config.toml
n_layer = 9
d_model = 256
n_experts = 128
experts_per_token = 6
d_expert = 32
d_shared_expert = 64
activation = "swiglu"
moe_layers = [2, 3, 4, 5, 6, 7, 8]
router_score = "softmax"
normalize_top_k = false
routed_scale = 10.0
balance_loss = 0.00504
balance_bias = false
router_z_loss = 0.0001
init_std_router = 0.0127
lr_router = 0.000544
vocab_size = 32768
norm = "rmsnorm"
norm_eps = 1e-06
tie_embeddings = false
optimizer = "adamw"
lr = 0.00114
beta1 = 0.9
beta2 = 0.95
batch_tokens = 32768
seq_len = 1024
train_tokens = 253800000
steps = 7746
dataset = "wikipedia_en"
Below are experts of layer 5 (counted from 0) of a mixture-of-experts language model. Rows are named router (the router's row for the expert), gate (a neuron's input weights, with its number), up (a neuron's input weights, with its number), down (a neuron's output weights, with its number) and show model dimensions 0-255. Each number is 128 + 24 x the weight over its row's rms, rounded and kept within 0 to 255. Numbers have three digits each.
Before each expert's rows: a language model's description of what the expert responds to. This comes from a sample of Wikipedia text that the model never trained on.

# expert 26
It responds to: Plural noun endings and whole plural nouns, plus "they", e.g. races, ideas, atoms, funds, negotiations, commentators, members.
router:133148143106112140117135103141136137124126118145128086124078154134123121150150112101132087168146106113154105140147168141112113125124109137095108145133121140085119131113148159132154142142162154164136144135152159156108099142107121098101136145107156087135095134144145095141148132106130143112136118134145125161106144124156149137150125142128121188148132130102131142139120122166119152138116089085071165169147129148080146121129148126121159123134112155139079100129144147129155132094097109136133130099139126121156116127178108126098143116137129117119145115145156129108114118108151105176132146090141133130119115113112144104098122202152094164093173157129116129165130083109139130228125085166156118110125114175112111110163218108152139133153149125145153120126072129095108167138138146
gate0:107127157123078154110131124123090148101106123143130107122127141128120146153162106078131076136124117118131172157178148126107094088153073130107132138086134109094143113106140160137094130133146098097129137122120140160118127133092137122085154093101142185110129164093111087108130165122131142153140126101121108162109149109114128127090118105127166131104128127105135118117121136148128143159097089088130161141163139128099166122125101128129153107159104111137080134179101178116144156131106113162109102147152125085141160155137085133152114072111095141132107101153164129124120118095172143141130144135123149143154109135140154099141193131131106163136165125118131137123120119121112097162164118115121140116117129131115176121175145147144126157103162129162172105121158141084168153146176133
up0:142141125102164124122142103119130115133131115137160113119134123118165097079104120144083148154152119146138082142106087117103113139130117165116090124134149155111171154135189119164140124156093163121121120145140135086158122153116100108160101123159170095133108128113171144113124193130117099091102088121120142170141174104125091098171115133131127070134107092164165134109137118103126099091122172144115159119110071132089138094114186112141117138089143157132130149142137137082144115144123106131163119161127136130132084095106157174138122130164095138147120144129108130169107142147106148132154133159151149128125172136111115166130079117158118089105148112121145121122138100121133132130130095124104165139143165153127160140105139105144102102136085121123102170122107135128121086126103135
down0:130107154136139155110125146121084109125060117127088138111128157183109149131174133114121153156146121159140106154164110091122121134149084093072132162146109107103187135132149117151150121158099105094122160137164117121116177105134168066162130118153144138139128090148116176093128147120115152105089119107117117139127129143135116131126108111125134171136137144104118142106096127115112125110123133167162136131130124091195162091138136160107166113122113105132103124141146131134118134121133109112155094155104132131104143132179089138122111064132115086115120114169136119159097127131117124131148125124110147172153106128110143124136116143109092168103167150102147134133138087147109135174125118104139134130149090133118172124085163158095124172136130140144135106119138119128143078108076088
gate1:076110104110149119155131118138114118080119130137111130098146151129127148134127125121121135118155136148105157149146134077104118165128150160086147140105179143090142144105132087134095148186108126155163166180118126143117119111084109142170136162096173147144082159160124144134109149124169151160144184163130128171069114121129153116122116108132116148129150123106129136102171150138109168100126129168159145171161114118082108139104146123141120138142139096073135118113129111138120123134123136111105121129131135119138133145163133150128132147112133140129088122146100106155144092099145119117131097089129114128134113123168133135123159154144110156128148138125120118097125123101105103118068101157116143139142122135216157079117129102171114143114172131151140183163133157102119132121172137
up1:171133139108107145146106155117114162178108108115096108154065127140152121127089122165173134114113117136148108105129138101147129106122095114123138121109121121118156091100130100116170152132138119162134127124125135144137131143149189067121095104194101130130135093132126103133141128129096110142141092085094111110129109137128122152140084140122161122078119134118149114111149146102105128125151146088088089187118116114143140099134077126131155140146119167125114164170116120128162105149149114140148109113100140136142113105112134129141149126098161123150143148128167121138092143183137145134109130160069131165138131131111133121126115069151152134158131128153126126098114132134125161132171149100149102054118114155122124156128162124103154144092110160091135065122129176142104156106152128
down1:150144155136133169116156103108114155135112138092152111130090126143159132131158154172116108153092112156172125155160117079155120146136163136137133143097183120116151128084120139154141154082150146187099096161117146155110152132114169117130118176139109118173130168128124078126114156125155100107094098093104120130164138112113156142083143114111116088162123142110144127145144142160166127122125114093084117097116103149142163117105113156119127126126127137143135128112126162113135128092149146188099165098169132122117111132133153141120142167139120111129105152144163158113142125123116160152077091147110106150084130164132100160097118150087142117107169149112107145146102091125147138180137111172169112155121111147102126125156139124140144135131103101122173141123119146109089145143092126
gate2:136131119115106180125111121153182148117146155122162106114144094118122118126104153159148142096115129079171172127151132158127152104125139131159124145104176150144075135093098151140122151162116140111119179130125145121162135144135176122125129150142097119110148144093115107113153141071130137110113127122088177137134107141145141148165123103127139126094145121119141144119168074121145109116145198116148185159100129098144099136167129116178089105114098150112139146100118129092118134132079143188124166135153079126158126103121095094161107142159131142146130144138155141117131142137134108137155133183079111121143083135124143134151120139125145152159121141118128107093159128142144108099100118133115127113146184147124136139126105130132157110105137116091082115143175105157130103096147152
up2:181107134117110173154136155098162153143091168119155097127126124133093113105096116105173114116138146094143139116176154130133101107152125122106127076133155112125095128090109141086149161157155126140107172102138152090148121128134151083100128111179155110109148141105087078147115139110143154158122109096117134062134126156095152127161096087142128155116160133085125097170103116083137169142151110140139113150126157114152139077083125091121131132116115182134143141162104083190148126112118120093128146122122142116136155129118137113097142162103144106113112121151171127112113123166130118171145137155104154125166127126138136113098137095107114104173133098126119107118153130131154097135157122111157099091125125138119104131116096131143160128119139138098132107095133123161159132114107102
down2:078112105152146131110105154159118126131139166113106080123149144116093112129142158110132164078138144101152143116123095147133138154138112126111106127125115096117151134148108144140138148155121107142117151133172164109121113128173166151103124160148109044110151115116112182139136129103120112081150127145134132135100060174129149157152113108120099082103107123116127133123126118136107109107111124105176115151141158143154126104166143148100102084135133124127122103118146132136093126123129109120120120115129094092141104100176176099118128160136152098114137117149158117153122115091125119174138140128161108117143129105145161126146109154089104154131137133102086085138153140142149109099095150120115103137145108102089108147165120056115171082135152100103168132137150187100130120132102102
gate3:134153144154131150127145139119085160136130116134098142152119141106151131156099122113143093142149146101142106165167150129117104110150146123090149144159141147149111129105128109159124135129118130101150084137093112152132142172092122140103126137169163120091126122112138103162157171112081131126114127111117116163122115102090094073120127139125102186126166176142115102156131124144157183128113182104075103136158110171105121097127103129089116161111118158110112159108144164123130124119132094118129164112095181119161125114129125126116130143115112166139167149107113120133163131157098149096067137145160113084149100152127173143104163121123139144093071100131130142122119146104138135142071140136141115108124127151125132162135177131147167163125112183135119165107102132095120114125110106
up3:134161119132131129118141146083117138098142086124142087133118154113179156117136119111128092119101104059130095122163136104120117153133133129089112136129119154105141089149111131132144114169141128140069133097110112160091126131158146101149140103160081083132111131120122103147140119143167148133146119138133136132104129123088130170167118167146139111093140135090135155099113104123119100137111118141143141163127138161163148120130125130160137085110134083114100148186116101129126149130095137124105139067120111123149098102149157097137117150120145126076115156155138150136117125150090081138123087163106124175078127145129152147090173121080136123146126177059116064145139126162108144127106132131152140133177118155149102138121100092127138121166133137162160138146135113142120112147137134
down3:120134075079120120092130140146136141148143118118136163118146155125105130141086153151120122184171106124128154155140093119127124106113119101162159133140120100156108140154135097158133130123140109127153115095090143113108138123124123161111143134135134128132100140087136160156123133093127115105170158125102128124150101102117079110131121114126128141132158136152113075125115142080111152144121134111096112057114097131097107128146130131134141161099079108132138147118135152105120153187164132172130113127156175142132127089116096134145130161123095138141123117112121111109148113153116162074117139089163165068113133105129117150107181129138149132180120131158096179126136113089126113127091134142086096127082121143137111124137111158171152153092102144117072133141081104108138154128173097
gate4:130095132154093152147116128154131104127112170147105141134112119160122128150122119108151118145096159111136149097160144122145130127077142116154121089157104130134139106090103186119140136094137119123114167167126153109084121117129141115130127132176097119134132136149141097143140170108089115155130117102113107115130102129151174137135174137108203158157099134102162140212142098126131149138144109097134097153139162093126127125095134123050136135119119152132118125135158096120155108132105086109130166145098149131118121113091103138105146139094137110131135123161119117157078149139146099153132136100125123153159079102100111113146139126150127151095132153130122140090121132152153100123100176109141097097097134131084104139162149179130131112112133141132150103146131174199131140101140137
up4:109145100156144159141173121093138145133125144130130136146146147114135117117121110184131163140159157130124108099110116134184155146107144139138131154139115138121136078120071122129154129085164175153099133123155117155136127109126152128142103088138143162153144129141121171134094130091103103123142133142165130120100086163101147122135162129098116117153113169110123131136132122159114099083101171132127133109136123148160131083125081179138118164160129147116152148106114060130113114162157085117133200096135132092119109109143145130114162123135103118106140143103165148141161118175115131159090117110152142122115108127193154148098133085099120165074081167125128127116142120128172171134136111117148143137141122110179128127112127113102117146118131129113151100161121128160121167135110098
down4:109073139123162126112150101142130130134101123124097126116133089140140090124098121128120142075161133172123136127113105092115138110126095188108137140143122124114141185114110104146125149153084150100142137097105111137155129092121127131165159152106177111131160161148149175110112143169118129115102117135121157114139125136147103144107107130120101156128149101128130125138113126116150140111116124177141119103100133131147153104117121086139129098137156090146115149100166167093124141123116129104131117143094104127076152109135141125139046094151079139148121129130087126140140152117137132132115119156124165160117122168104114143140113131136122110121158111113172176113129086123074118126126142134078147134185141110099178146082154141140084170117143139143119141114150110120143095080079071
gate5:123131130088042133087104092140141097137077184122120124132117129154121115066105158124141099156140143123131130144114157126111122098139105122108140130146134170134102120089159102112182143162130109158124133132151126124098115081106160144139122100115127125156148119101142132102129086158134108098135156093099123097078125171138160116119119144121135150152153113140102122121112101134153169154130125115131145180125137144147145146129114120137147167136125149150111140122120144179140139133140097126134063112165150130125145122146145092099128116082141110120108114139103119104105124166130137184108123122103121118142160111174157101191119095174111171148150152171141105118144122119102112125157162091149159067096102130137114162142135138119109128138161106153169152147115153106142120146146153
up5:120088121135150158171141141136154159129131125133118112130139129142133142134077114115159161098116133082093122126108087121120164127127134137147113116155114082104106162120095144131096158129126145125103116142122150120155146111151116114115144127157115096128143130160128117151139128111125151145116129153099129128148167119141127124134105095135145122069138129109102112155137109119126119093152128180132100099156125139168095063136128149133139090123174161091136173159120130110158078146094135143141167126118133129109120184116136175120119122134104115148144124130152155140156135107110170069152160113108139121128115146085089143048133120060154097148127094097137142127125132147132124118138098131105070149140170087141125113113107097125090129093094198123110075090131121150107114119128134
down5:092092082131166129087168134146132154142137108124123164128182119074161142100089107132087121119143109103130133145079130139122151114110094129075077155184171118135121134144049144126134121162126142114119149131160145154137145123137117114131124200140099109140187131107110157142129135137155174143154116117148163127182097117153136156150089145113128103116121116114115129127126120146153114076123170128150104142138123146146094138155145100168106120112133140108097139111164117101131138104115107114139114091117104167163140093138151125129096151168139124141170113140138139127125126117116148129134117149135163142100159139122136169091105134106081127165114152113116163130164116134168139070117124136101153119190115153101153140110134092121117111104148149119110143118121115149113135145120101
gate6:117064106138155139127091113142105105138110140163115131097146034121112100167148144158085147138113114148130137172107134141135123088106155128102111120147162122139098135132125115144125105125115118097157099139177133146107124097122162114127141130112122110120138110134133129097149124098117122110140187110111188154148108119106119150126156132123100135106085137151093141108102101132118123116122107157147126122130146127150136115141101137150061053139137118126133148168118126148112137122122131173171148128112102083103101122095159156125140138126181112130070162125139140099164162115124132100086129135103122141109114142200149108161105157135136162137127122129157105085133126116145112114124135111108091117167152140134138135137137169165143064126111139120135116138156093086135095140102144
up6:102158088112066099106129120144092114095122102136129140106131141109144147171128140141086135157126136116124147126085062123137143111141110156154126170096164154114129125101149115137109162098097157105150116130085136141143136143071143149129136087163160144117095162124132160106118185114070088094102127145146139143111129097139108108145143140133141137154099110117145117087141119156115107088117211133107156117126085121105113147106137134114127132129094124132115154076164138061118100149105140175118120122137134163157119085128120128150142069146077135153133133128124149147142110136136170152129112138127143113153120134116127155127141114146131188106126131144161179101122112144142134147122147125131153126134151154158152116133162162149127154129078115153104142158137138152151126108156120
down6:091149093120097141146120100156118119106142122140131127116108187148146157156142115131105094171126105172167156143130127133127104116129113118198130148124139167150106105145112114147152127094137138178110111164052122144147139131069121130128113139108175142125115143146144144139124116080122130135132133141131132099133130106137161093150161121128102110172110108131142141122108108122139115086146142128077164154142097128095141144092125118117182159120122151138132126102134152124146077134150149114142094135177142118144131141079133146137175135128124108126125139117107144107150106150164142129131125077161172136122125115127088130103130127151116119133161124121119191128120118096124147189149083143161106143072113148154124111145154177127104167120117112121167140124088150171145146165175138
gate7:100115137134126132147153105171144093105132081127082142073134151121103174158132121086113123108147106164129124088119130134131129162113151143098122138121117153116115132129139133101097144140134141112173134137144097151103119153137092115175131115111099117129099122111104113151139154140149149127120141117152109100112144155129114119175107108177103108132111149149148115062147131135129150146143107161086166138134094111077095129115128119152130103119141116107137078139135147096136094132113150081138147157134134110134145136115101137187089147088113131134173088100104104129143124084151122086132157082145102129151141122166118133133136142129104087144159122138134150157156118098106097068128105147073127164168121087115156081068135145151105116132130111145107163111126127073120124159153144
up7:105124116127080141135140085128106124070120094150119178127106130128162165111117154100115132122143126165117142123146136107127119141117129176089130129134165113120133153063147126125096150149102113128139094142106106157116134152128095172165151133109131153105091173136132161094119164148159145153117161129126150150105114119107121080085140101144137100136128128160159105073157129157145125142121176164130147156156128099104132136107133129159133117119153104120103100105139130073120143132148145138077158151106110118118118154120118175147129110119100160117127122139091080157098133109160134091100120135134106145147138123129144131187147142168133150136153117121134144137119117102097093114166128136115180153126132117111153108128155118205119153122115113163159183119149152086134105118187136
down7:109076104110143123146096090156144078138120097123111146147134122135101123124077144095127166113164100104158095065091139160139137113108145187159147119135139138145123109143149135098119155145107125103134134113132105129152106142142087090158134086131146107127139113131134150140110120182101080139171134146142166089132096153125115143134104118139133133157127105136135113094138126104101148104164146173143116129103101134125146130142145138165110088142139166117154117156122118091152102159134100042155147154092151131121132124134138128169113090091148140141139123112136102154124114135115086095119123102135115111136113140136127116150128115165166094167150101116145116104125148126122146067133113080089079110124155077123113145095092127148117109170137142152112142108139097138104083100135135
gate8:094092177180112137105145105137074126111132100153156105159122115095141151184107139132153105111126111100118166139169118109140133129089135124143138079127138115096136086114138083110140110137120116127101150143145146164112124135120159178109176069131087138123088142127115127144081135108132130152155112130058103130149086126120093142156134148096118180135154158119168131138153133129118138146152177105121120169124147151114080146101103115155157087103124124136128130092135155127146148140153086109117155119131112077114128117149131141110145169123084135132138110151157119145088137089133089097119118106128127107165153155118176108135183133143123092087134108132087129158097128116130166101126120139093145118138144134108140135137116159132115116109109126135119088174148152148102130125130139
up8:158137117121168094129124172160152156149159095120153130092120129141159127156184172151132141107099097099126100143120115125130141092126143118103094155098108099080120154144141142146158112111152169144128083152103109130128118157132116152120112143151109121092156143098116157139107070153086136110117122158105149127126117121127133158138131095137138096159136135153135186121126171170127099141096142160110133090104138144129103139160103115139092111119120119077128119117142125144103139085126147157050140160111122179180127125124079102147140140104132107095123121094131129146149132122109113177181097134159132083134119162138112174148117128139131187118147125110124115150094134176151118108102120153130108152125154157116104140085126127087109134168150136149137160101136110142118124132131118
down8:078133138136123104095130141146134162066114170076123162121132142108138159107105079109144093124143113136126135151126114101112113126133124143132143136162071102164145100127140105152147127151097100114135121112160150102144135101095146086121130122136138107124115145099138116091106116133172107121130133142106097146105111126140147121148070123146124116113122122133131137085125081116152119119159121127154131176147102154098124107174121121144136162100132066155139119097116101134108130141162131201166151101134117163106092111131128118151153133091118137108139130092126077143148138145125140101091142069117128125133138133157122102138128146148105128124081154126134088097157132067104117145100190123065103100107133110162091154157156154129116121079156128152116146125127151130107135108154100
gate9:134123068139099125102093131125138081160136145141146137167113115121146117111151147153142134160162131166115143114087147144123143167107139114163097139105124141163166113125145117119168153089155181158150106111168112086152120175158125078154111126113110150160112120100139118120140116163134152077116126094140098115148143113131137102108136141151157097134098133187116171116120122132104109091119099088135115093168075085080131114104131138126116108122124107108126115159161147132167121116159122129112178153118174110151122108128150176144158135108139148133162110121116121150132173125125168124045152106130170133123147150126091145125145141138110083117102123124136139150111112095127133105159118147116107169125127127135169135163125126119143108153142143108110166115102091119169135152137143
up9:149156147114138106135118117149145124151114099153126119104117111184155134146154143142108134149070080100128084069122087134120092153131106118157130150127124153126108175111096110130131068121107112126116149151103127134133121112117087129134128105135133109132159161135096157167133152113108097151131122179131133111087129149078121156122121172113098129149126108101133156148117187133107129119153114148142160138091159176186127164124166104124061132132145126107107112094124090100124091161074169119107081142150105115172133119135122146121094114132201134119091130105112133090135107139155085147164098114133101123150108123098166131141125134122149103127137115139148157106123129156118124151112146130119123119172141151095118141090098145145116141158101118097129136132156138147105135133093127
down9:157143079150085104121133108165150150113151119134125136118105117117148122103141150120124100175135115088124110148150134118132122127116123082129167163146126126174112122106156099082175108105135135118141111099065093099100140112130181113116112109141134178118132175110122145176141150152132120128170148131137141151142162105141148092167145152131156160112119163121095127117141145129123182128125142122109114094141148117113093172112151095172124132118132129128132130130132055173144152148146103185107141125131148104170117080114120158128112139105155161101155117133151121135123131112126123086110127080082148108125143110138145125113162116141115120137132152133107087121134172109103103105169141106139105125096136173101129140181099150139149137107122118128145055128177142107134141121146114
gate10:126151136109117108159148071146169108134158089128129119097118149116118103093175077134106111115103163096155117108143194106145115157089117133134140145149139122115118121096141124091172140117150155110111139095085155111116134129158097122068158150112128133188130123130172099103132132116157124132116082116144102123137104175164146138100155151102150142119150128083147113137146070165153147120138121122121126182155137119105109109138106109116123104137129166136140118140087124158132133091158118116124133112125124105173148121133126098095161133075151116145134139151141149106117089110150120159145085076127092112160116161139143143115151109111123133157167106122107099160158106132187126149151149117162096112122138153100114148145144107108091124111131148094109086143090142148110129141149153
up10:151140149135097095135160114150147117117145108123080085082142135119160113107169142131105152063119143084131101094127181133152143143119132124134142167145116177096137166145103149126114099153141158130150104095100113109143117124156137122126139152140093088173105125117154139090107110151114129121115098146164144136117090199154114143178131133102147092099144117111166139112162084149143158119101143179147181102118150141149090127172173144131166101138167159096131149141078159150082123124146115080131139126149132114110176155147113103120120140100129125131119146125126143154120136114150101154151125109128106104065131139127144169144137120094109158113143094125147124141156143121153115145139131147112131139120130129139106138091108124091107105130137106130084136115088139146115105145165142
down10:164189122193127144139109140110116160120124129129109106078098126112085096142099143134167138123079128102132162161153166145136145126123107106147122120113086166112125118143130098144103098105156117093159108121106166146133172129143164150096130154142150150074088136128154121160111141067107126128134104120110131123141109136114087082094103116124132145113105118087118082108127132126148116101139173133139119161100093119104115117143130092103157128190087150169058131128128124157153129142119111163142144125151125135123145128133147146114073148133137120138132110121139108105163206124127170091124125125114134146117129127137152153157138154126138125127144148123147119121104156123079139115122147109125115113130137144109127137174105136155115146063108084160119144115124132117159147085148098
gate11:102157107115135137165091107108095173129142094117116141166103147150135143141123131154168098119188094110149096121111142113115114121122129109110146122163124124137167100107125159162129119117152126128110156099122141154129142136145134108095142120135173155107120136116145094160134127105130087104153122097154160125143146094088072136145113108140106150139140135070106133120101146120101085155152102122114142120138126122101164122130115102146145095080128180127121142120095128155090118135113131123097183083107149116163139128162160101126137149124119092140164126191141107095133149136142133149113140146130144086128155143086137145079157145105101127084152118082116145159068126135111154172152117121170098147199122116170121146138147090151146154147120137143124119070139123134124135116115119
up11:178112119137118140118077126117128095122107152120113094133137117149145104087162135148139116126155136105133137176099149114170120129154138117100098129121164158134176105128146127117125157128126124140127143158163122112128131160133151077149090099144142158142139111115142110134161081165129135082109149080133107130131134110155160089083126152125112128163137105172116107117137130087162157106100117087124130126124134111143147129129113127141102125121133128136140143145123175126196164087109134118106088121126160108128098062162165171139145121134148121103150101138133121139093115161078131144140129113106155152138119120144095103108104071207107096101135125149125081092135122113085137120155122124116115104124120113167117173181155131102125108132132120128144147122160143166147158169161142
down11:131105090107122140160111178080143127121150146126111134165116115140102123112107123109088111124138128154146080156110128127162207159137099100135081127132161069155131153128125114144121122200099125144136132100119135133104163099132150110174131113143081101132111137110145123124159120139155171157153133114141114125095117161134150124159140177138116143125143132106152134137110145150108097124118083150136137101123138152144167125103152137121110132131126141114170128100109120141152099151192154132162133127108113135121122118113111144127156125105098109058109126120118106137133079151183144097096107113130125174144125164115153142167149146130112170148117119126122124137107110124158157159141154109066121098124185146136140158124114129164094131121130120161085203132140124136142144119128141
gate12:154141155154112112106152125096121148118143113114140120141168147119174134131132106139079130093121125153146160148159083131110132123114126114122105143154149135117095174101088121133124106142108141157151149127128128155135123134082152122127143150157079131159097105158163110116186128105151157169127083176075150146140123120132107116131082136101171150128129142122134150168123117106119133172160123124141135161087163129159118158182141104065135157078115126117138141136143121081090145149141099170170099088142143153112175137105115104121073135173131153107117143144140136096121119132149120132136100136145115136152096149097122104155154172119147121145122125102145140115134135107162102140145124102111141111111115176103134141121136143152107127096177166088125079173141142129168113125120128
up12:158129123163104082093138129100102104123140124123145138121127144115128136140121088169118130124158133152151134156131127109138099119109157122129105144148134152189135148102132116103154117114108157173146111129124150124118137140086172098141117125156147134163102119156127087150146127154084134115186110142110082134128132140121076113123130131102150161132107145154062155127102136146132164143156087082094145137173125101156100142099140111061160161072134156160128170137141147072114150110152070137131105088091162138118138148090133135106115149150109122103151131132116117114100112150126133114120142101140112133147137119123088113108143107144117125081123172141151159129087125090100139126110073123143116128125114119093119136133173162151147140101155161098138084176123148128165133149119134
down12:146153122141125116129129105144115148161123106086107083092122177133103144151109124145134137117129171153138144144142152083134107100137131163119134108113152175170127147117126117099109147094161123165124112119113113119094162092108168111126119104143147115148146123144107117157131103170123133125166129119170151083115162106106127172089123084090156093089116099115155107094122123119173164155126109138135152165096148135101099150109113122104120144151121146143126146098121118149138117098143108116111115107132163083133147143125132122089162120114117146161144144182130140082123108113143134110148130057169111085166147116137130129118122124154136113118140092118116175125123182149127116110129071140154147140160096177157095133158159150093107166128114093092133136119098163123123147172147163
gate13:110098135130111132121149130125123116160095136140141145154186106147125121080113145173107154089144100131093144144132083116133135102112107152126152115140155130122124144116119098126122117151059122111151150119158128108167124106152152164148176093117114117133161145131136160105127108139134120140089116123094130095153111132077132118098116141150114180114138084120126122145105121072127174141189145176183115109100145113178121136153118109147147132159173086120144180101109121150160141165147131150117096151138101138090156147079169133133067141145077131134103118133130154141123115158107134114144111161085134130132138140118156104156138096135136120146110119129148132120134136159113107105168139096102148133148121118141176151133135110130084148119102165135113135153175099088139117106097120
up13:103106112157104128170123109107146119140089122141167154148177085147122131113117169166075175098136081128097168126102078167159143123085095164126131138138153113145142153126100110125131124136085116115143162139161153108169116119143133116135155112118120105137158137158125138099123129102147113144107130095116148123128130123061099156130138132145116116136120102120130137117098125115100120106143162174163127106109123121170116144148133107149102110137187112112110167101104104110149118163121109148131102148141073124118127128079179118117080118131114153149068132109124168154142128168158142088146121184097146168101109144129150119138156100105140147169127137107165137097125130143101141110126119091116146147148156126137193127118131118154118129114095146131112120159174115099108113117102135
down13:130148108115152114140114123134095159120190137103121121108096161109118133169139115127165087178081146125138117137144137121131119159094172079139092137125110145132127096146122143136140142102195136095139094150116126154093148143090098116087083109134128142120084109094142112151122141142097162111172165121125142146120141106160138106156121132117117128143090140139159168125166111168140094118106115103099139160118121112066129124099126156117142121116095175137135086132146114127114098117136129114103163079151157126129116148124098130112158142125156110119153111136125128119121125103148112115107147090189113115145126118122118127115121167123125093116150166133110139145101078110129134141087094164159132134119098133137048097115140127159134111140148100149157139114082133151139140157197107
gate14:144146123146122095155108124139127096133152072141158112120158087130141155169174151125126151127139061139125082102128141131137108127142108128131129121094115121128145146160128073138120097110165100137169106116122085117098144140124134137114129144143079085080121187123119140136095095132147116108131131181148148113132112126082107187179131114168118119152133106106123130109110141135148112172105137189128107103112138167165128129112165156100159119113130111132149153100124143136142127179090108127085068127102129140128142135107169155100076136107088157125112149170097139154154121133173132112140094113122158129125138136147143158127158141110112095129109131145132135121114140158130127090123118127106132154153137143139119105081125155122127141148097093147115109159152092091154117075110134
up14:167150128115157097096118144171081101092138120157093070090142110150116145171173119132112138139116116137120103130118119148130130094149139126117147114117109131136132103158142104097149100116124165137090123129135125120133117098112159118134086137120148128121114143131166141142103102093058108090170150157125134145117120161099112077119140142150082136154123107132113164119151146128137150145096094124097099135123099164097173123101123155143121135092083128122134128113171151128171148152128106141104128113169145138113147113124145131143155167118130165112134143143155138092105140106133148136138129079123122086137131107158116114112160152100110186105141113145130138171118123127112107145056089136176187165111121183145117124133127161093128152180145116130138137137120107104168172127146139
down14:126143135127138107104146154140083098118151122107152127158143132123149175151117104144131075162152116151114144142110118083149108115167164131114182144120106103139109117176160112112157121127102156121128102132107097148145138128125141135088095103138157148118103116128167112137125129163160130143125119121123167154099099128114096113136132159104070160114143134144103096108163167136105128129134109126091129141168106112132151113117133136188150154126107101124127141120147135148104153143110116166096175122156134149158136145147155119166156181120136179147136122089150104123091129088077142129132138133169142118108132134142103098105140109127113143135145135133099118150155203105104135150132113135160104138110102097088094151094165134049146144139145136122142098160112128078098153160120094
gate15:108097140128120123142134117130157125148108130138150144147165119153105146102094172139116161106133097135085161122101097131133160124109095137132149097145142098134122149118105110101113117161064121106141148104171116113157131100151135160140148089122090113128144136133112170104126081138153133138094125139123129095137131143084118143128121127171139125107136102108148121147099107089141164136138171194190131098091139124181117143150148107144130115157190097097144177111112125137135133169149144129120099151116103152106150138095161114124066129124103139148091133089124155157135116149129140102152119175105139147119136146109138134132135097111131113153096114136156131123167127139113105095184144098088134132143150100150159139103104093141098130101093146139097155148166099085109100120079127
up15:150155149113152116101122143120140148140174120117131099096101188097130131156126100087178082178109171111158115140133176102116126145151169084133130117134098131143108124154121148116129125123177141150096086120090114138097130122111117101115081155147148129125099110112136105156119115134117156139158107154162116138131149160165160125153112100111134119121141167120137121125137145164143132145075116099078122138159123145100134104085126151100148136107085147125135114156149146126113136106133136081132167093104162149147125103187091117138185144113155103121171131148143107103148136112116137168120138099172131107119134121132109155069114155111104081116130136139105116162143127117136120174118110165140103121114118134126069091133106118114137121141155109126136114100047125141130134146120114
down15:141096132132113108138110150152162124106094107140119145143159103144087140090101135115104194080139134107125127097120118149121124110137091169107149105123128105120131153082102104131115113155089102117111172117162131109140104128163146128139176124131124094126166137134105160118128106104158107140115111170125133111117112158106117165116115128172152117097123118090113132135092111092114129143137159166166126104118168142169111136165142097138109117121176092144113141116128115148127140164124175159141083127101109133108145110118122118134078099103114141139111141108132134133141116171109107123166125144087139139144103143104154147159139101119146145144113096122166097130138096155126127125149185130110135132166178129117193135119098103163138120134124170126063150111175111126115116106051156
gate16:100133129146105141137154144114103111126124113133101182119163113110136128137115127136110115125170119175127153170135111104136133157112081152131141145132128133127115145149159132122093137153032114103143116162123110114137138134111132181190148138083139167116094154141129122100116137149145142148093181116109110144163106103125109075091138097152121119132116140182148103109110147131148140122125141110142132099152113103090137104098095099127136120154134076107137098104131152147184123113121120139145124166160113161100110123096124174139093119147038156144095124139113120157145123119131155096135144129146133154136111120105091129173139128148158110148128138150170133125127135100078109139156140109090156163131116118104180110136175099156115125113139120135113146136156123084139128122147159
up16:131141136119095131126147126147117096143113123130152124188132088126147127082138141165141114088143091127098150143103090136124146078112104171117132124133181107142150128115125098142121164140123135095122136117129139117158131162168123148110119112144072110131156164110155130071118124143163108139114140110100131116150157101062135165120096139124155122153150096124136150139153135115105114168151115170144123107089144126176103124161148130157139089128144121116129165128101127144113128161134089157096089129120094134133153117116156122139078138137118150114094127144104139135127138172103122125179160181100141122132162148105153149151108115120145109154110112091114140095119138165133140100165147097127154068154167130102189183124132091121110127112128134111104146177153112093167099117132134
down16:153147122127136160082134132093092128152104127156170158176150085121142133098117147182107139185157118207120131174138109084145138092167088144149154145135149115128142143147142107121140148105086118147110136143091130099155146102109141112142117150154136174121173178172154122101102141108118104145132118111100130127139130107094109130125125119123125152161152107155117082169121144104153177136099158156114124093149104131189159081124151128134161134132120110119150140167116140143141126143104081153154127132133141148133135106134140131140119127147113138137090143139118137150130163179113176103130116158075162132069126134130110130110145122137144156117123142132143170119124137125096122165114122114167131098109155142133158131133154145076119170135083129117136104130113140099121138087109106
gate17:130116121144120086137124171093131143106150097137161090144162120120165116125129148127113110137130107139095070139150136135159072141143143131087115099107193147089153116126180118169110158172158125127169104104162125135114135123115157111078104145134118117106084142152142110113176124120177146106113159129126106133112139106129126144178123115123129166131120081133092133113109163132127146125086135145121123116090103124147152152128171144165153092117154094147094155118137117146129156117119117116101133089140114100131148113128180125123128119137111129137111085127074137146137170150114145132126129125088152154071139107132144130079172103086111105109134118150162098121126143151109106085102115157143132150131112121121134158074114109129142153149161138144143097149104111050121136137128120
up17:142122112148103137156128103112142098143116136113134162134071128095124134106180122142130130092168139111121155151150126072149121157079118141159107152109076123137136135137145161117130159096132105192117120153102131080110097153183101155153141147099105164195121126112117085128099107190136120149140124087126150115162110117134163138093127097136149040139098139112098128101099131106166140128154120095134146119176142124153128122154103119105116102129132143121164053162063146102145133123129110140148094159156131119146112142095101111122110183130140114111125104130137123158144143126128126124106141131139154141127161144127095132150121133161116087101131147129108115143131124132108107142134098105147129146158128111116121121145134125129126097127128104160126138112187143141145109128169158
down17:115088129166109119116142103132117130181109139140132132094134100105082152121147112099124124093141162132146131113122117147112097153139121114137087123117106140159148143142121160141139114175121148143086125161158175116114148097121114136138148176122130087169193146138098130127118142128139157141110073113156110129160118138118155126107154092123100061103112113107171164108112100143164110118130080170176137143159110162172123149149147113109130099115172109132118133138123154129167123095120113085137108154132065118148109139091126131119091101159160084108156092137115134131168088143147114149152138133110151150122134125102130082114120127143116131148153142088155124154110132157132117108151147154118142138155118110104167091145110103141136077120142098123085151099140099122106121134069136